Experts of a small language model: width 256, a variant of Adam for the experts.
Below are experts of layer 6 (counted from 0) of a mixture-of-experts language model. Rows are named router (the router's row for the expert) and show model dimensions 128-191. Each number is 128 + 24 x the weight over its row's rms, rounded and kept within 0 to 255. Numbers have three digits each.
After each expert's rows: "comes after" lists some tokens at least twice as common just before its tokens as in all text. This comes from a sample of Wikipedia text that the model never trained on. Tokens count by the router's weight.

# expert 63
router:143144122163131126116087147110146165112111123152145113139120146140144099131110143132101109115109173109131133185115087114115142113144146137163122153105116121147150101167113120100153097125163130
comes after: " in", ",", " of", " at", " de", ":"

# expert 60
router:119105144126151114105102129117142133107084154161101151107168178135166110118132136128096122091168125121129078157116138126110168112078155141121081136132124104164148097124099168097137105131109133
comes after: "\n", " that", " \"", " ==", " said", " co"

# expert 17
router:112130097115123143113110163148136115134094155130096123092123170124121135112088101103138092131105142093196131187133112108129154132112152115143124133144122126135120121169097138124124146127142121
comes after: "-", " |", "–", ")", "/", "\""

# expert 62
router:139109119140131130121099142144112140138143132151088169112141155128145120110115102118084102113137111119148126137125097122164151131129147154155130105136101102112154093126114160096154109095133105
comes after: ",", " and", " Born", " well", " by", " University"

# expert 21
router:139118115103141079126120162106088170082127132152145087127124138116128109096105122120093124107160142091149124131091111120140141112149114121124127138111102117150151103104130121097130100131097116
comes after: " |", "%", "2", " (", ")", "0"

# expert 36
router:129116172103154124144118126102100150120134156180103082100181135141133092157090145104130138133115165127142122164138112123124164094111164154155099126144126093123141138145114152125137090128115173
comes after: " of", " and", " for", "'s", " on", " with"

# expert 47
router:121126111135115088128109141112136139142119123164142125137133170127130108090098112112113111113114149113149138136071054107143192153107117106130133123121108117106174111103114126121142099124138134
comes after: " |", ";", " 0", " 1", ":", " 2"

# expert 53
router:136092120131128142123118161120137148127112137158115119145121113148174136115095126099111096185129134116153096151122101137138139094104176138140145161160109137142184117093109141127126111140129159
comes after: " of", " in", " to", " for", " at", " on"

# expert 65
router:171111146103097116144114147124137144102113111133099134127157181127124089095113122106110102105098141148140086150124088128135151102106139143126141124123115111164134109150110158132145131125143125
comes after: "\n", " =", ")", "=", " /", "\""

# expert 70
router:136124141120126125136109121111113140070102135163118103096135130162146090123114146133139104145106090152121130160116114104112177123116131115169128166144117097120165092142127137070102127161088129
comes after: " a", " the", " The", " an", "'s", "The"

# expert 40
router:153132105119146131143095124104101180143139118124159090114140180120129113133115165131127142128118130084151129137107120108153119128103138142166127148178119112182125094161147153081164108144133145
comes after: "-", "==", " such", "Personal", "See", "–"

# expert 74
router:133116139105131107118108096126107139127111131144138138083125157125119145091081083124120100098119142108160152134123098130122152135136124142122114139147117122133123095086092150134141120151125119
comes after: " |", ";", ":", " ", " -", " —;"

# expert 41
router:141111125147131122124116115114100159138140161147125149094169136104135099111125122153122088102148151100133142171118130130138119156126187122146128151112113123142157084123102117079149116149136129
comes after: " (", "-", "–", "(", "18", "/"

# expert 57
router:142129104115116133136143127140131154075145103141111131093118167104146133128102166125081074151128141112140104137099097113142158147141171123135140138139120111086187101119110118084139098131112126
comes after: " |", ".", ":", " (", ";", " $"

# expert 25
router:109117152097154127118096137112126134107078114153123145136166155157148120118128153127126114119140142120132115157084096109098146155154138124118136170131115119137140140116126150079112117141105160
comes after: " |", "|", " (", ";", ":", " +"

# expert 77
router:124119146123143138148053129089136166121124129152150108128132136122191133118094134116136139140141134104125099127111115132117167119083140080144086148138141127149132074142097134084119102104090111
comes after: " was", " is", " were", " are", " be", " a"

# expert 0
router:155133130125156116127117139100138090128097158151138153107152132158132118106080130124124113078158156090144168139121104131133157117125167113144109157152114132147146102118080153117113106173117140
comes after: " a", " the", " an", "'s", " his", " Al"

# expert 11
router:162123151100114109133107159090107166100111146121114119099170160124150118103068127140104090142113115115128134159121088160129158093134136105145084125149108117107134104160105126116145143135107109
comes after: " ", " 0", ")", "%", " 1", " —"

# expert 34
router:139110100123162111126111118079134187149110142124119104084130147138143134114112139114091095143135129137154104120101071129159145104102144101120092158157125117166151122123094106094137119126117119
comes after: ",", " (", ".", " was", " is", " and"

# expert 48
router:144125114116146111118106141152137145100146132149127145081153146142145123112128138154126117155161162130137133143121077121116149130128142154129125110138112098117152094160079141090116108171105156
comes after: "–", ".", " the", ":", "-", " ("

# expert 61
router:169134110132150119095134115109132148116103143143122123100156148151131122094057150121142105141143139085148116147098064124150179153089121138162129161142143109099119146137134126084160107129125107
comes after: " |", "\n", " ", ")", ";", " by"

# expert 5
router:119110091118142089113109120092092131122126122189126134085154143160176131156135165140126134124095119097152127101109105111142128101097150120130104142140121118111129080125082139109151132138108108
comes after: "\n", ".", "==", " ==", "===", " ==="

# expert 69
router:154134084125123134112125149120104151128093125152110132109151166133136076139114122140080092142125139114122074148129105116152183122115155138128099164138089153170131096134094155120157110132094101
comes after: " |", ":", " (", "|", " on", "–"

# expert 35
router:145117108113135100141103158124133165100093121145117111124120164155159155129105137161093088138143120095131142140132110151163167115058137135118095135143142121127150120108103173122154097112135097
comes after: ",", ".", " by", " of", ":", " and"

# expert 23
router:113071121107112108145096144105135159129114153161121123105105141120156118116129155135101077146143136126130096131130099122113129106109131125119105164141139139119139093141075142092110075134117123
comes after: " in", ",", "|", "In", " on", " In"

# expert 45
router:159125120139131097100121119123117164101107122130104117107163192126142106095096112117124093093115148131139115130123089105163156136102121127150119154135121082143117130124079126081145121104114145
comes after: " |", " ", " 0", ";", "–", "|"

# expert 58
router:127144114096153099141120149113132156110114162160138148128126138172134136101108154151100088125119118104155170143081100139148167123133182129133127130124096109113159127129098111118127122110119138
comes after: " (", "-", " the", "″", ":", " of"

# expert 50
router:151121079109127127172099164142132124133128164141106109107153177145149097113098105120133122121149120105151105123090108118154136122159170131161115176142122084135164085136098098069144120128154125
comes after: "-", "\n", ":", "==", " •", "°"

# expert 59
router:142104161108157099116094151086120130098098115139133107084115152166157137138113131080120094146105109140156133179133116116112145053098144097121136158130095105133153089132118161077119089164102106
comes after: " of", " for", " in", " to", " on", " with"

# expert 66
router:115135109129129094130119156107143126108082148130139115093163186140149133071093113112103085120132115098148097155094095111122146109113155156118116166133132088129179124130066134121159114125162091
comes after: " |", " 1", " 2", ";", " 6", " 3"

# expert 4
router:145121110111132124158110163121152120096142114131105119098148165134123081113119183099091082121127127125143087147128112109134128128106151130133122156132111124148188076142087115096125095144090121
comes after: ".", " the", " The", "–", " .", ":"

# expert 8
router:136112135109156134133086131121140123094117146158107137094108131111156101107111133148134140123119110100154145160128059117125173130083166120153098148110101089137156126134092141083119097118106123
comes after: " a", " an", " =", " as", " was", " A"

# expert 73
router:113139165112111105130116149134101189076094149152138123118145152133134104120103124127141108119139123136128099111112115144136126131135169120151096152148118111167132097134116171073145143126112146
comes after: "|", " |", "-", "===", " Preceded", "="

# expert 52
router:121119164135155115141090127133120130097121156133087153078145139164167086114109131113159154145121081135124107152106098115112150143138114142125127141151084089143160122122109159099125115115086126
comes after: " the", " The", "The", "'s", " this", " his"

# expert 55
router:155176137132143104139092134094117130105101129136119131100147152129190136088109134136127111115140142120131102131110109149129136119114147117143076153186086116137129107166105160118137156118132138
comes after: "|", "-", "–", " ", " MF", " 6"

# expert 1
router:132109117080132128128112148099121128126119142150121111100150158150130128104120141113110072102117133108147138109127116119130137113127155092136140156125109112107136083112111144078135150120112111
comes after: "\n", " |", ".", ")", "==", " ="

# expert 3
router:158126119109154113109113146126104107093113156152093150103154140130147102103129126098117105132165119132113126152101092123121150137115166118132111140129114098141134122126122142116153098120134105
comes after: " a", " the", " as", " with", " of", " is"

# expert 24
router:148127129105152125139107172127104129125127157151138166107143187133146100112073107108119102130146132114105138111114128125127147130117143154152123183132132120148167137131083136098128127135096128
comes after: "\n", " the", "|", " The", "The", "th"

# expert 38
router:115119101118131156154081150111146172150122140110114135126154116137174135093076123162161122109128138141142111116084102137136168108111150103178106133155121159136138083121102128111152119117097134
comes after: " was", " is", " were", " are", " be", " as"

# expert 14
router:127083105123152096137129090093115139116126103142130133113148117121151107139141127148122138135098111082146145108108088122134139139090144115121100125153133121138138117124120138109144121127108137
comes after: ".", "\n", "==", " ==", "===", " ==="

# expert 20
router:135144132107164122134111145095101134109114132133118170115113128136131087139105153133116098112092130112120120175144113117133185117124141105151092151150110084140165110175123121096123130141124134
comes after: " \"", "-", " the", " a", ":", " The"

# expert 76
router:166117113110128095149096171138112126133118123157120141127148127143107099098101130148145047139143121098100125144096091159098151108126119126145107161165111121162144119101132135073105123133127116
comes after: "\n", " =", "\n ", " ", " Candidate", " Title"

# expert 54
router:157146157139129126125086150119113152088111141135112141080152139144148097091117150095116101123110145116136124127092113130138158156123156121122105167157125111155139083146134135122092149097136108
comes after: "\n", " ", "-", "\n ", "|", ")"

# expert 18
router:169124158123143116126108155133130145107138118128113118118160165120137122078074115134099076149104124094103109149092102140125194091133126119151091138140114099127141106168101135083149121138118124
comes after: " ", ")", " 0", "%", " 1", " —"

# expert 43
router:178117096135085122094104165118122148098096158158124140137148177108115105148099141144112071116158121125141126142083115178141157160127145138117081148168126124166133097131125139081140129117092103
comes after: ".", ",", " that", " where", " he", " He"